config = dict(
    num_hidden_layers=12,
    hidden_size=256,
    n_experts=40,
    moe_layers=[0, 1, 2, 3, 4, 5, 6, 7, 8, 9, 10, 11],
    router_score='softmax',
    normalize_top_k=False,
    lr_router=0.000325,
    learning_rate=0.00149,
    batch_tokens=[32768, 65536, 98304],
    dataset='wikipedia_en',
)
Below are experts of layer 2 (counted from 0) of a mixture-of-experts language model. Rows are named router (the router's row for the expert), down (a neuron's output weights, with its number) and show model dimensions 0-255. Each number is 500 + 50 x the weight over its row's rms, rounded and kept within 0 to 999. Numbers have three digits each.
After each expert's rows: a language model's description of what the expert responds to. This comes from a sample of Wikipedia text that the model never trained on.

# expert 8
router:583450606537424516454465540464462521544532451478541462426565481402558570519559474457507501524610593488449502483534495572487556547454522556451426464545573538492607457516514496548470500512510393442449437413519538434523461405465531464517522491421412522438513498439424488438474489500481531511531598543477535610443480504523528435538520473496547544399550434602520568471555562466530485516399533554538519455481495493574412619480497414474497462464461526513544549406475536549505518533513498504518528470508549454489470561552459534535479672514483452579501464413478449434558470566521573483404486529526468557472480554488539474407495512578497391542541488571464526449467482526545492438499421492470485504472470552502476526484418494430505549512445520379476463409516445513495489513530371
down0:504490474497433550548442431414538458480519456445592496629464438550558501458466471498610500455538508632477502499552541506542427484431546434429555538515519478564390488544490511517520570396519501494474557461444518522508382558530521533508398528592463461379455520551559493493522453482517580537528429503595473559554435531568441507440445449471429462452458545472531499576554455424527549538584509554548503546461508535506464530524524499430473445548473543459483512532543486503669491478541450475575407560547521502450536469471480438546474428449538532545495535477523533544523510539564531497476567574559479473459450458494467565537377546523515470496553493532468443501467495473563442388482456520444560579401508526524480582445515539510463504485386521478491508440559524618479502455476403
down1:459546550472440569496438511468486438501454417443531574560562487525500482559453510550549553500462438398467529484480518629419532523476534630551542521625443454557457544614522514540486537476497506516442596441450583512544519555428495584452531516549466519451455502519408504442545478521480479467582492501539496532481513496518547523470600535444467551512546416432524523471471437548416500495480527454529419550439406471447622483514444442562387467565465493513500568423491482514478544483438560517487593504495512586507479473519464526545573423546521523465501511504475455493487398411501555549402456561550485438414494525425549512510485473488490551488497430511516500510561496411457511540537507474512496462511488633583436562462546505557461386445401489470450487473580426440475495450600461
What it handles: Table and title initials. Capitalized word starts and single letters opening titles or table cells, especially W or L in sports results, plus A, An, My.

# expert 1
router:391438444428530471526412510564522438538465543480510503533545568511587414509538540436562453539485539552571555549547470529433474491474481512586490557467496493474524466599557564575526488591574581464571461414406416523455501477484510430458422482527527596483510539517602450526488510411488476520486545464462481490503565508465525526415503501532459434591404457516594514488511508479450477578543614506439572531418623510465589564494499473524477476503496496500421485486446429423490558562512567462514561558433460530495519396404500420539440513588498484509457535496568544610436464470424422569524385476528514472508416421554453519445523413542483524533507420476531483465554602471486521483469546483559573459544447513454478487579547535504498550504499544506467497497495522466590492460479564
down0:480463494397396427453467546464529479578424483454468534393551596475471466434447484445432581540480537429419523462592427447522495448453465535532415445468513483459497420491433521522419473539511476488473506514500499477521476368487453421520357459537532467536448488504445389532489539472535523491522536428467525453545553480519480432576551615537461489555532460524551500403465489472505575619491463493604435460513504496461473484462492348518561469468513434578486512472474450497351557539541498538469409483451484504513516449477538467566491480504473556539404489443601473513493537512513544633506510590489558497595503515494520487570506409501481540492500606512486538482521536480507459486442537528475472543530478484493552528505530507429472495503478458486549527572597483618456440547458589
down1:571531645529511510594503588557467559511537438449512484534487517480542464485445476491568566557512420424480503427506415488552548507521544507422516444509541494492403541506536591505414449481528486534469514493504478480502471326553374531395406528508569499500496479453518500464473566491525527543484502462613516498444414516484521536523506483505547528468405506498489554489444476469486486509485568569535603519480513470571602528440502499544549540525519528546469448525537369452439441536523491551459524498560487528542474505519477568520524508544571464550589461522485454441524428511477461469492463461494447514531430494469466549514525472514441534568448443560560486254476479426484430456510536453585518509456518542503479494533513539488446372437471558339505501467513532478482518521485412
What it handles: Function words mid-clause. Conjunctions, auxiliaries, pronouns and adverbs inside running prose clauses, such as and, was, to, eventually, they, would.

# expert 5
router:734458739587407521503463680441407566510504516527501520388559471349540508489531480530500476460571513418520539488598514521526534501471467481436516480519535593437530440462582507498420458434474518522488543499511495473453442431447452506480465517472420498457524555550443498525474474490510499467523518455459488527465502480553593444520484525538483505449608479549549511492510500436548512556481470537514485463488517533541469541459490555504477498535504502547548550440472520538506434543505518509504400495511559472453417528540525507576538545453533510513545500427544562392547507554508543480522511514520483491500600528532536431496489461573508538442507520418469491411506448450517410516528415411541476474404439444476526548494475454462513519554487571465568466551511539457555450527495460
down0:447551512517482511520501423548521492634486482498499504485509566456474520543494537552491464604481525490485505573469582480481528464473533444574450531402371409406458539576452475478470503501453437481453541517516485432470410507444528464475489534469554516570481557481553549543517427506489446590523483564554628428576501532456509404562480492507461434508602590481436535379510508508499474458434534463591491505546478524500443536438489522459414435417536460480446483457553539531435479598508539505524515491431500490497538533488573543489571464510605441587480542578497517565461481518525549531569421370550534484444421462529554515441484422476531497561376469492533534520513424366495553545502476502399528518470495454545476526550602466515507466486500474428552551539505472424493626462515433
down1:421507538462514543457516535420468440552534541496516426599595435573549570525579506502480468596442469538428574530469492442546446462485600561548507489530528573440533494477418578483522487571517498497428535518566544565505602505535514532471471498540568539467519478443534434554499471481410534452419455480532530498425519562520569462529543542564490420498455506510503445449396586477532463463447527391497477473564471420471464406592508456522506429428414462514540570475480586463586345480494432496592539594472513502412540587575467526540547498556583382561493473497498560556570488433554427486496484503569468521490510511441523542508484528525511489487430476528548504440526548612465579481480509508601498539508477485539494547465526396491502504495431445501560572481551514411499432503473491
What it handles: Name parts in lists. Surnames, given names and name pieces in tables and taxonomic lists, often after a first name, such as Townsend, Brown, Green.

# expert 2
router:524446563542461548426520457530454490508435515461595464468515509499475616491592552540456514429550488508431424477502581481571444549537531438423469501535490543556524459451468486541435473526536546582477514515468553487459516440551452488544422476438512543504468485442503508435446404436499546417501408540505505484553482546570576454548541467468500562451569583516470420447548497485459490497448411556522588547436525476528494492515400618527550431506506547563572460498512487496450531407492513508501517497516469453376536509558513510498455492417621445436557536524434452533475560487430521524617545494427416443428513489471567468532483445584529544493418507448446444490502416495546481477473532532531429458532555463376516476486520427542608591490567510542465447584473458461586479597441412
down0:556567442589524494565527427561511525491485480470446450477526598453494540555458473407438572502496602467500532608466443472446453525526414491478426498477495400520549359410610450540499399510577489469509428400474526457476527435526537488540553486552454448519401543518552510497527489578464420590487527587509499563571509480464473551450490486473513507559470486565453560489570531619569497494523542387504467521493483478599473445537537459452556520412475474462441472466488363463485505439531528461538541485610472527637351477514511461457489472544494494439440492546512522464502535474481438466448487505463491479441577517482442503537420582593487495496494513451506504513452427484460488488463479472404448461469465457518556453475512576543558492506581471480436554464476513521424514561492414
down1:406404496548463582490569518467489483472530574505527495466524493488459501472521488604489516519440469447497571459497473485479439548508629521533442537565455499499483498490506519444530486484505520415396499403359519532471549493447440446487505462526476444506543576479520552502476466442432563435480454603485524472432566535581507469523412419345508486437507491434384457508423488504510601513476548597448509452517502521520485408547463557498560498411465460584598506471504495563496404472378519480493447491481447499466522500483578589430478445498590522598529544451487473497525524423497557560415513542476430540546462588467512471506488526529563507544468384481548504491554456543621485454489412439575578480477508430490423600485527540526526465572557450497565518496495468502486560456467492
What it handles: Mid-word letter pieces. Word-internal fragments and plural endings, mostly s, es, ts, tic, inside or closing words like abscisic, prostheses, hexes, shipments.

# expert 11
router:688461759617397560519448735451384540526502542552470476437578448361516523544548476510478471461556531450465534515553512549477485500492523507462493458465504564457529444450583534476480450405465521505499519504533548531523419425464467478538468509445401514451519528550401507492488505479532534484511496485421446562457468479562568452526506503522505494483588463521519517496492528468526513554483485552517494482521528546558519508465450526503504540504515492586543555471504533535551412537489517466505462478492556488456406562542450495571546545492544525482571493439507539378519475535536562524501508561510512494482557523562501462522502460541499502425528488462476481422504429497510433561475409423575495506427493491485477568499544453493472535531449579491552446577540544487533453502506441
down0:522496416527524511482458516403511498501510428524506507455542607575441429519582447508529453504499513496468417546576465460524487493482518558538528527539397584485520603504505487419513493620501484593449532369522435533398535475559449464422475521598538512465533495448449596545484518540530493454483534505473523533498500514444489587446513523497476568466568471526470501524613471421520517478492528540574475555544543531535544533457537507496399462506484451531539435514420548606447574469464552570485518576544548451555433461489458463390598510573525543484606536567484482506516468530512497499499445444531475507571477552519429484448565482594437556557569384417547405463473523481490485554486489471498427570491518451617511440487532540540526580535489461391420503514381547503571485563462539
down1:399506500582558457512461425466448441514420489504504480500555520552454499549518505580577482494407467503513421506493479510505432433516484609460506542502482523492473503530519520523387480510464565483494486476451442534532415478509428486489564414503486506517417476562468387524470483553540501383550602566591493434425473498484549457476466541504473510425618519495549474462494574589541511475559503469583475466547488473571488532620536500452618498470415499535513476540505439430538499566497534519492459470422508580495434445535467463521584379522492447527623495490463525536447531531591508479544488565571472531422428536508594508531524486448524533496428486546515496514506480433523574510625502449472512558521442601386527549492557520575572514583565382406473580519554533546468477505494468
What it handles: Names and "the". Word-initial name or noun pieces after a space, often surnames in band lineups or table cells (Middleton, BBC, Project), plus "the" before noun phrases.

# expert 0
router:670451758607381520512472725414434528531481544540498474417571472349505524485531509514482480438583532445498502457572508562461528468486514543478506491510540551445485438506592558500497465421474548521521547491510548519478441410444484522482485508430421500460509522548426476506475530461506499487528483493454471540451470469529568461546514541498470529479630443514546507510496516460545490550481479526554510437518484501514507526492483515487525510555495500577563548454491535524527446569458537503535448481531580482436428541568487532570546557472523502536589451444531559379560518499509561524533483553534501477501539539535532432505530448550507511459536489450464455429471438490498440515454421432562465499439463508483530548526504455471464572579470535478537478612529572486517430501514455
down0:481402481443564593515540510553500594535457553523584588445501495468470519455368460579426488577531566507536600455520512546511462536520521482639518513510520449529523564526528472463451550500526495542528461460425502565466482494489599506454513466500488473543536451394429511479513578496583457535537470483536583561472503510472510504455558457481478474568606470517463469506513415518486571517466574538524496458489623572453536492609513489539561550506535588478524513521481545511520527475494487455500517449460501498557552503358410540417550513560440546447434613501595500445501462545404492499510529398486568488473518476485554459498408494438411552464499465525619522496506432504425468553542445517473422446523512489406455555379479502450497416470437640446506541529472532513530459527530467
down1:515454555554564531588534473414487440496503544464577547480478536471477530419459525457553488440526455459444519469464477477543584503522429444539563474502440549512377543558524562523511515441462375502361501499419494530549459396483590536497517521440545491504469447567360615470526400559606468534538467484492535529474467526452410552467468409531437515425537532576552468474479477518600578464561558510505487465555574558504498463504507472491505496490467464453528462552435449463524536466466514499537560505562453588484392526464529520553532474450472557472488491464575542469515466607482518453357513476579540495556480597482415526510531549519528566546573551524580565453536422541474540530505483506546450542503471541479542482510547567553430446546467483479564550556505614515407485497489405
What it handles: Given names, sentence ends. Sentence-final periods, table pipes and dashes in credit lists, plus first names and name pieces like John, David, Steve, Sav.

# expert 39
router:413466345472517522488462453503579468487514460537514487523481571527511506517571394548492571490493465420456410543398419448428488530530549514500521523460416435494493511421470471513555500429375398442434486518560526531436547545518526581525449576548528495539552473499486523451562522529490512510541484481499493417419499494398429518467507436614478523482476537493470504505455547507457416471437503451495445436448469497472599557544518391533497520552514519497448497519453567443459435441443518503481400508384560446446617389551487587480471541549553511453483478508472502547556469550516492437432430429556555553455527455423546469407420472442423444460472499518421541577485480520363542480563479560508486498600515543488522482527470540558517541427552462500520560546457542484524442518489560
down0:485507516421539591528507463506499473493413434571545388436550509522515521494500479544491538400538449466477470544470439472465540431482537470570439467523590422506473525528508557446629533554448518533494577432499498576552461471542457601493468476488483444481501468614471526577482479483542588422457552570561577535469516460515573498467400490507533575490499447518564522511520480470509445533498546505495445493520577628459518491521449504461492469599486514501580482456451594473481501416512534467446468457535421561548591465538460489619530470560475575620508410439466529401529552547437522473466508458489451470501436476391501545440473452442475468504560542596476429506441567377432577518545507530569504468599440570462501513528533527436541471482518482354515513562499498534560489548487488
down1:562430512507546496465568485509525536455472475491440393454450618451553467528471437452437566393432470572548446491449451550422548569534558439447514449528585391622478555539492487419494541408514493485525468443475573495473515438543455446563432502443522538516498492538548455433562470534516476517440528594479487518471586415438534493461574577493451591479627481553450505527466551422424557520431569543500474487517524493421444503444510510562358457538448532563564510580499537462496547459542454505391552432498484528439490436590510522585522478419437495490502501519471497518554514528453497480529530476466508583436445493506485470543546463479521535385433506528517524527534538580607509460508497494462479476544376488506539419485514558468531486495540494356558528474481483571498571506501466
What it handles: Infobox field colons. Colons, dashes and pipes structuring infobox fields and tables: Kingdom:, Record:, Coordinates:, Length, Website, Location labels.

# expert 28
router:640479635559387538429484666448449527528507511517517472424540433350472566469466593447519528531467488500424571494626485500564532493488488515487475515475522522478514412491519527493441487543377570498480541473536542484460484453509436506439554477462517441473506545496519481532551470508452436456490494475481477520486415549555667509462444448484552434468571434516549531437470461436564522519579500510501511456476503523490480573427467501457451441440498433572508497506560457439433439576459509498539460529474411544467474545508528454498521508467520446484566452514504489426507591501514606416500587597482528464490553449597472432537481445562460451497448459511469538444464445469542471545477442482539432539471491523449510482564448434451557486591564604498587422458500533498565480469538480
down0:542500572514487582468535494496583518383514517490445481515477481523408481448499547549447507523427474499601483481500463447541496449506543555499492470571553603579558478540616557484477509501421505519426569500467513541473428518435471405453493437529462536495565369504456465409505521516511558483528444578571461562422438537524538506441505580521439454431550451554442455558528484478510519561519500461517528532557465539501456453365480434475544509488506533496558530447531487538474361552475551449513563500527402524480510542479526574557528546467470586426528466514459396523478541497494500508489530444611517517549397531419473406596532457503560489526514598531569508500535437513477431522467527469473548490517581429546496458455489566479454488385450436404479553487453524506457323456517480
down1:385448605544430493554431558484445610472588552566551547493506504548487504491495524564454526440500489509385491485523507596454534471483546507449508455516468535583487450493415499499454510415512476508616543536501353489399461374483517584439415499566373402482448443588462505452492505464474573500544541515553464460533398575462448497532451538477461434474561442508422433513511510507436530506485540449553534464506510579522522518450487449465467510517427502478488558487551444529404435573430508550483446449562536447492494408544562536470462525552508447540589513480507452431444483460528468419467450443495543535602494521559463494518520418506536589542470510507506450432510433364488455543501483530536461452550536433450489495517464503513444517487476451408562552465471505426416438463479502
What it handles: Score table cells. Pipe separators and numbers in sports league tables and result grids, plus the words played, performed, vs, Quarter, Semi.

# expert 23
router:663452729621429558493511673433409535508497548504520417419562499388519521519486544553476440432612535422480506474587521525462510492485504492454559499433495552420501438479591492480436483471484528543465547466487574517499430421486441486501457550408410494435473534540399445481481539492527489470492482485418472564526495472592583396542511523511476549516634492564541498478436552439515513507493520500539509491498530535540481512460454551531525538498547514549547529449477541488538456504454503517503451468497581485436458508557484473539537558490539500513571468470513537446527463531490524507445464533536502460479551538519519440488521457528503498424589499445456497415450466484503476504538434425552520509404424505461524604498514468492488528614465596526601459565510528512502480527488435
down0:473553504543420560490593435489643478476478442521516486508544437453501512456557519557405554533510463542420524518430425504475576525492582486485532529557496531620534450570455536524515454551521498552507478521413453499503498515602503468466463485442566478504466467474514492414549562564522493430527501449586444549427529450557444472433605529528536557481647598618443480412515497452583503534607387468561523521526510557556683553467572614458537510551494527485452507529459441497481475472466494392499584461518551501452465485500598538490530509496522526475528482479566445474486484461478430487553502500495452549501526524504577542446487507452530529497478542459495519411467472515542532533585564545493526529489526478404405504523448495471505530437500511453500467480634523466510392571537453
down1:416588445640619486542495448503422447459537435430464533471487485489535542458480582509555513444435531437539416575568545554477454539516479510427390474492490474547573497502480409399440452470513507531489472460481423485504437467569473435462509450512431510569473486462493494511474557398518505427548487593437502501428453461438506581531485533510526574499569504484412449480517497482436466466476431487451624548492556611483442579513462577531421479511485530492489367499470445521465528431559549554486558479513475539614539463443476501523524501477547492466472548511458570494496567501491490436447541443495471599420528543596472502499485513456606560435433474457611484468496465598513567457498489504493431536507503536545509392531505584446555522467501517440566546516557516474569393460453490
What it handles: Name and word starts. Name pieces in lists and tables, especially Van, Mont, Martin, Wright, McK, RCA, plus final pieces such as plural -s.

# expert 20
router:412454348442566419496589478539476413494539397486426619546524415532501533485456477565499548476436485448505415450475544457532487505517515579478506445499546481545598446445421502550430448470516444531457512504523483512493568549510471492575448573568491517445468437484514498550580484464524554464469508492527557581550568540387530488496559532441564517437499540477479558560525463482533491431442534468515450527450488468445438472493598522469442443477545512477512487482431510631505447556530495544481410486432446480480444435568434488489463481483541616459480431438469517465455500584570565547503463493542475535474576449444500462479481537472438416481532498529560476585578571542491437549552536498449498569564495590500457421430524463463458618527489451485474413560452421423462471403485573
down0:464404534449536487479551479465506443534482471512437487547518420442502495541544540567486444570393537449432412502479508510551482381545490543518509546530480564555579545480461485491442518472483520547493502495560408446501589443567450559526542510618476533578496438512549547542527506541389491525516559591541541605491451463529534479491477570486454469556666472587583500500455469616462524599579482522565428407548442549498463501555621444487601491534423472391544515452499455589581449508539487489467522478497448456523532519524448498497521386451492507511554490480466554572409482517501575445493537540509508520520563464481553497514451425464539508559523475479515538455499513537522548595519548473495432414503554551443471520446428502449474577465483440386508430466533507583464505581527502
down1:465403589548425494535435590523466510473553389492562452500467528553537502377637574474432470537532478541478458503388475443506439463533459425437529475520462508535502493534521566446516520515512474493388452477550485523487494516435549502422439541515524487480464553414474535563490609474578550586513559479491443529477459480476490503568437467461485549521520601502378508539544450499515540469513462518457445523505510501511502542469509473435533533586561453452407458579476436465500490480522630553560454500652429452535587513369526554423359472534476499442528419413476478454458477528503461481553486465497458518479405511457546523539483543569461483526472529472602556489519507535556508537572485476463517486506555484585515565455498479502450509478389537457516466488442467476566502600521586
What it handles: Line breaks in infoboxes. Line breaks and dash bullets in infobox fields and lists (Born, Occupation, Scientific career), plus heading equals signs and semicolons.

# expert 6
router:452527378339486396595493465461500517545509523461478466538529562482505441521509576534552460532463496545554516548470573592591430569549491521543491446546463459495417624560530530504482550587555478449550455523427454540522465448518550464486495464483601590463489552527591524486468468540520527473513455530622451457474547466504480491433456514490467539563378581500453600481520547506517549414592581512514540523511479602522542490526560520569539424552499462492568446541483496443492536471562448471459609583501505578518516516514516526433488401488388438510474564507486542518422499492483496422533491483559483547566471504471460514482560516457439511552434550602557430505548497534418569427536491498404545528511533563517445460465559552565517437444418514452462498455450513553540460555501560
down0:528519551475493482573456548476532551528514469634458459456455488407502500609425511636446434504515494513465514591483509491514520520539463441527488456539590537556538526439482459555586522446545471491468641518497557511512483413526561497503476470483492499465479505586501508553519509469556517512480512529507487504500479514515657439451563551396567520509471516458526500527516428473525389509573435482424520436582518468505471543415557461588615440491518423424487442411493548520456495399430585452514516518493451399484495516438551387442485501446590509554571550555462544458483459609544446375479468464528410508428559467488467459588521556507437526496522472522497410497489486513541525488453567540520498552476512494487460491493521606529602462450461578445447491485523500554528460468436413
down1:473436520562446455542462511503558574459516549438475587447543520576558468494461569545526458538487574494510564434457435489531544558455516446535458502511481428504589473439479467464529483517518469473432426509516496504561537358479534524427469545517582528547524563500470486580523467458509485553511517518478499557492479520487571475427567553528519498526549449517423521452460478515461429476488509504510494547615488520574447499472533480524475507518563552526525486514558510321486435465445543535591519535537414541445518499345631546490486535488522466550526544483537524489421525458564502437484456490474603525499461497562514423571515460537628452402579487472432485408504444505443560511580606475384482545463449518529425477509516509479576541500526515290497590502503494558511470435487518
What it handles: Prepositions before phrases. Prepositions opening a noun phrase, usually before the, a or his, such as in, into, after, during, against, from.

# expert 29
router:468493482476495558564528449530543579526496477438593469530538434535497615538489507397452454484481558457448521466515472508466555472427558529450456542554552573452584516455531434429519515477518517440389586455464506493537571465396488490539557577483516462527478508520425464521548452545405540540541482533529462465355429504507524486431619516596454442372454540470433514586570507498440458506447444485475409458536443503562500520455580520519523450549449485519563446472525539512505459502457550570546431561458431456557414466510468534461547546585541535444474515419437467473491438443538512541445453484485583532529496485459459563488504413543485484492527462417459587481437502573579510534579426484537482477497465492459457599479444575512510502605525597432421566485454503462481457490586416
down0:346415510469430563498428454434509536481635540531502539547480489536560491456471503495454462454527460568608472433480493498557549491518522412433557497593501434518387510541499477427505480426609453531485580526555496529552472503501559389526462532504541493503546506515535459472520527461440526510433530415530433471526575534453586579494482484511480462583466365380413548508502515462427543459501467490454570453495382500481560529480486467482459511434430488476436471477483490421545485572509531522461494551475508353561532418502481530492484478574517496460520507476451545502595533492538532539510546523516501518455451577445606508511568488441549439471454449461569381471512503496599561479563495488512516507415522428533592439522537502585576536487421508493453476451429494442536485420448531
down1:548469550471582510558548555486544468530588443463486501472515576594533518445522562513451528568511349453503496522491489608446498435567532507511510434573617479574538533486492647486474494509453463430487492561470601528456543593490512535519538451423517458516405462473516526495484445570536567429571550545511485526437533498490535569568484531550456566454523533476550462504558567489602482495510452376557435541533616598512607453500371467400517465473414489515504476490576422551493521453500419496544527453473480512530469484489459534549545521523531497477543450532515529541568533504459512543516501566480523596533527436630572512483531447523528564527519512505493447519486460469561455512538563515581431504552549551459486477494508576531483543564453489391516454472596532421494509547435401
What it handles: Table and list markup. Pipe characters opening table rows, list dashes and heading equals signs in structured Wikipedia markup, plus rare prose verbs like ashore.

# expert 37
router:572520572564430496482474546505561517503542472483496497462512473399559595613503519557494455450510432521442484523518494590496518442525450482424469462490543558441591379428574504497468448544475387485465483602474462534429469479523447421465507577494506514578406496544490540493476431414529424517592458431531464531506507418546551427504528486510495485526574452531583504438516523433536555417499523453547568509522542432550460545478463432487583481552438495496561541530433425455460529544554524501561468539567597512442511567519523539576536597512520503508462558499515561506541571435457461478517452490507525546533555600583470437598502509513585511432457529553560527453520521492506548568424425419547464451408394592426573585535458498501500494481460535453497488469539417457495447476596448
down0:510462498594568535555491494439422457514495599513504449458585470534557470515495492504546456481509495552542508496495462519644484517495536418379475464500502465451413490493485429568490530517516511449508512562488495513523541607459463450556564429568509510534526526528432514492403517497422519450517457513455523547455496497496409613426500469470502567547620503463471532563437496564548547420390387493434444469459566472444504416503508508496552458534400479551425495425584611462509534439465491500539591526454540439457396537551506485573541473475510556500436433546444470538547501509537465435534479479431475461557461483477498547434486419527559479474552434543489446488456530582476484475523451437569507503578482513456488459504499596572443530532499456371490428474558609525610385458534512
down1:470476539435479534467541517494547546393545497488517552534435447545514511444555483498451501503491453443426489514444556538482575473468510520512507520529564446531532567523499485572506534441555479531539493407541529534409499640580481583610530545466413580367557437519490559516516525504474485503532564450599511598487572522432496520481491565452539570470463424455441478566510481470543495503412574524566387480495494443511455545486452510489473482504545577461542472437457449554539486495528524513413428537455475512501524503593478395556509429513561505464433498461469497533450541527559585365589438451522504552593524462447446551476494531447486533484551517544571516601541502545421474559487529505505575433515621447502433452484455440482372560414569512558487526500500431507503415421482573
What it handles: Closing quotes and punctuation. Closing quotation marks, periods, parentheses and exclamation marks ending quoted titles or speech, plus pronouns I, you, we.

# expert 7
router:511555373573566566546558432462447584413534483519494500533515571549460496530513433548542586567498472529553535535564438518522455547530387452438461504592537414598578449523503545509538579543533542551530504493463503482531573686564465494483490520491501448561504505465533511491535491450548536451488529594441484406534526512513446464525574494540570532541521504543550506479504537490544557548491458526471494556468506505517532479523408516456534588526578551559505468540561436541466584481458500447537590532536499483593480481546501467472512391492593591516490493475488480471590588475427481564545555570466395521428469529482400520496528461473616543455389520493466451587419445494547475502462578491438397492506501552517457474556484452525455443480535468579503465476563470570399501484570492
down0:492377434523565538486541448495429458508511475468485485514609460481503443471443462498474426424537475468550510457517522503532492353515526411516523496562523510485510438558482481569467552600539511481555437496492480419495500433456526513571429557412467544501516467636487632549456602499520558462511455530451452455560444544461484532528565521529448492472445485426571498487451548520470429514461557533606498461528472514477564529486512549507457444537569526603475501472567400565538522538514513469461502572573534474545541516545450560568583555532431464470406478590464537571472450360530572472573428467530501524490485480451594506536400535493485474471573449433499587459455585521547451530519580492422457426546516409422524538607489566520495521482479546452514475500545468509533469425430510
down1:547438485507468552464607551493538454496481486504559495587498564497464510525418426527399492527471579473501562534490532449510434520434468532504449548538503460469569358553510484551526490446499494498558543446511559512457469476514494531470514500411547462530560510445521507558453456540444484541498509582597425451466504515489491496465552584391504455646509382573585543544587585481447519469550491533482649494497496494523586519512484543499495441440429544481502554481491546421483483508615329517456509461493536464569570482444560448512594421520502469467430507450514495511520516620450514544529451482511521493530529443483485521515555495434590461440517511547446550502593432551446448476485565498460460527474372593549497462508540495492456457432415519528558497402454434485434542441525475
What it handles: Mid-word fragments. Short pieces inside words, especially "ed" in Maced(onia), Preced(ed), Order(ed), edu URLs; also in, or, chard in rare or foreign names.

# expert 25
router:661460711627436541524504704462377551546482486518485487423559494440536551525561524461461451453466550490488479533566472519471484531489497489427442524557556455436546465445569517477404453420460512615491516497525580482464401466501497503508454489446395523490520555547461480536556500429480449476484454503420433477513465506544541431547520499527510460477589453473532467465504502469537509556483487523543536437440490525538485504431456585504475530554504498567549507491493544522581433515475534487547481474548538490427417508535528470580631536488577509492513497415554538413553548495501580517524503597502474485460526526527547472563526499532497423483517512415445399458524433536480502537501405452577525529417529538533518500496508530440515522524507564520562507552541536529481458570531413
down0:552502484447535536507590521456543524468475571441508422501505562439499452476509519518521552396571499507436517526441588461521458545495496500521476472539455490439550457536653501539512533493492595495443550513516516555575485536533431507459455431408532606479510531512537566446461488504571466484597458613548429405518408499503577549527382509487547512473561404497570445586470492543577466519542537563579472549554453480491633503412384498403425530452451480470426529537502415493409549454541587518483508467532471517554565465419478664536458469500569590470441513513459473587489481460415533504429454480542499442503524505463495496519576532514580501489438591493495526499494480551548453458440500459561484478606469422529511489558533556514496508452487537486560553535512481505559515524558479
down1:511525481487440579517475515566485518492527617479523526534437526564500576491529424481476546437476521519458531416583596478447497551605469527425376562521460444463576486563468477444520465439484493534486459487548481515529600502506506497420497548511483611607471424522509576459443478480454473498527550604495459505553527533433579494594525403478549594462622406508509523472524519477545487533477529565504526532480480470476576517542503537528507544572543463553471457566596476473489547523546416501517573548481473554511540513530409493442472470483454578387430453540562484491609457598416537555462457462535387440534611469556482395500523470558531514463519472502484453531602431462574537527476596461444563438580474531515465482543506524446506494518494447553543493563508537498519586439451446
What it handles: Word-internal suffixes. Mid-word pieces and word endings such as est, well, ucci, plus capitalized name starts in place names and tables.

# expert 32
router:570409621582430492549430579421482609504571546551514438499473523415525516570516467554489543418596558540459527541527511464429561507515600566458469455532510513423611445465534555472550565413458461391450479474577529449503485421432599543461486557532465465477480496446445573499484498573510481577528436482443476521452423516541527359545476504556534527577515551459483484479527432532570519464499427525468491491560488466571548489533402567461457553471470472546530486527452556514539423459452451544481499528557596476493440485521474469481509502548585529523558460524528556555435462483520668514481458543494487422447465545555450373505525494506541413483501512496473569510517487559484406496415439424465448445466556527497541543539516544450456524505478547490515470614500472488490511505458434
down0:486523576493519525460493473494489464446478510467573542417551587507551507563387410527457556403468443506542511454537536580572562508542410367417505468504468513491421490530513574499426491504410431496469533429509482591490555472503444541432475558559400482530507478483495420440555502463470500526525422508434489528498478370509468465613373446450541475576528543397506526481465488466513535619570497579497469440534463510545594458478506500537504505491499462503533447436525440416556544466495542538459492510528436519537465425436459560591559486511580505379457542481554471529509420429517559579459416454440477478458510494468505528574513454516504552428510504441538610516486456531545465353510510462538451452476446525399486501448467544566534435476471574499573488460532496450459504457523518
down1:448477445481485580489507458443516443578446535448548451413456472535503517486511500464521548533547523511503440483520469436445396516479467463488398545401572578472491498522357501504539490518571500590429512478564586496507528511503475535450413525471464449441460454513462475501480504389548576429513469408536441490576549483460461445399494513525516534461414613583520410501500528467471542458425495422558539517500643557526517574463498418589483473423490568469483485444510485437513475549522486473482428444463539540500601416449576481527548616495520540407500507563586466489431518454565502458453563540489515581513476563447490544473542480518563480463533597507505492459487446480558384441511605475544493519541457541433544459468532478441444581553477457509547507567492438405441495500460428
What it handles: Definite article and possessives. The word the after prepositions like of, in, to, plus possessive determiners his, its, their and words like own, entire.

# expert 13
router:446486416401544441593542434490547483423421462505496588480511553576537404540429534397592575551432557568501565476453531419467515496450408503644520508439477474549536516601365474539517530515541543389475518512515465530492539497438503430534507529584445536584473485512487444469483538429437528489487558458514488470492476503469440493441487398508552468530384399516457460457490586538484480476417476456522578488490547509478550569529492437509458563490534513474388561450418427456459525541582509481446598452526440536525471504532512444583494562523540492473553469521559430552466427523512506527463476552509544460559510469458496541470517487501502469455531535481516511501483577456596420538493521594594525565541558439543553562502527514497452426492530500467531517481573582550606564425489523
down0:587552475561551476505485530497500449483472586647527425467492380455441472471476510609432442383582491507545523480446519507486536464442556545449495425521482476509481489563556459492452502536567580485475518494574516485541514585440524487461439436394490468484547469542421565537476558537519472479467373522467452424483518553456511536501522477556455489427492493517507552430478526515440487546484496550474508535533517510449565414568369487539564466611520446473503421499516482504521450465486442596556487462523405477505612525519503552501503545522426520521457537521531559401507415571523538457511485415500409487418456538515465489468549476431481405519382555434426452546473410542407498536467489447512563485484434493536495472510545452433567448622569459602510483578515540458528502545444487
down1:451508577542406496571475522525534531516492523537576575457501519444523515465519576507531555536528471427438436421452552488490524549439593510493486442476419472456537406507465515501505563420464539438585421553475483507511437325489466449486523560603549514531515463460540526430515522420498512623534508444594587567431437469577497487493456472511453506456366511440498460506495433541464419506523532534437498566492547460565419499460513485530438523585539536514457523501494405497473415554488541479487499449469470556473490461472470462542508496580539451544605504514530477515431472543468488484427494462524495544566436477441551513467517552537531527433519422469512485261519416587459432494484426555498461527501527455487532458491532464480546437467473546345492530486508478568517536496550507
What it handles: Biographical verbs. Main verbs and auxiliaries right after a subject in biographical or historical statements, such as was, been, became, served, first.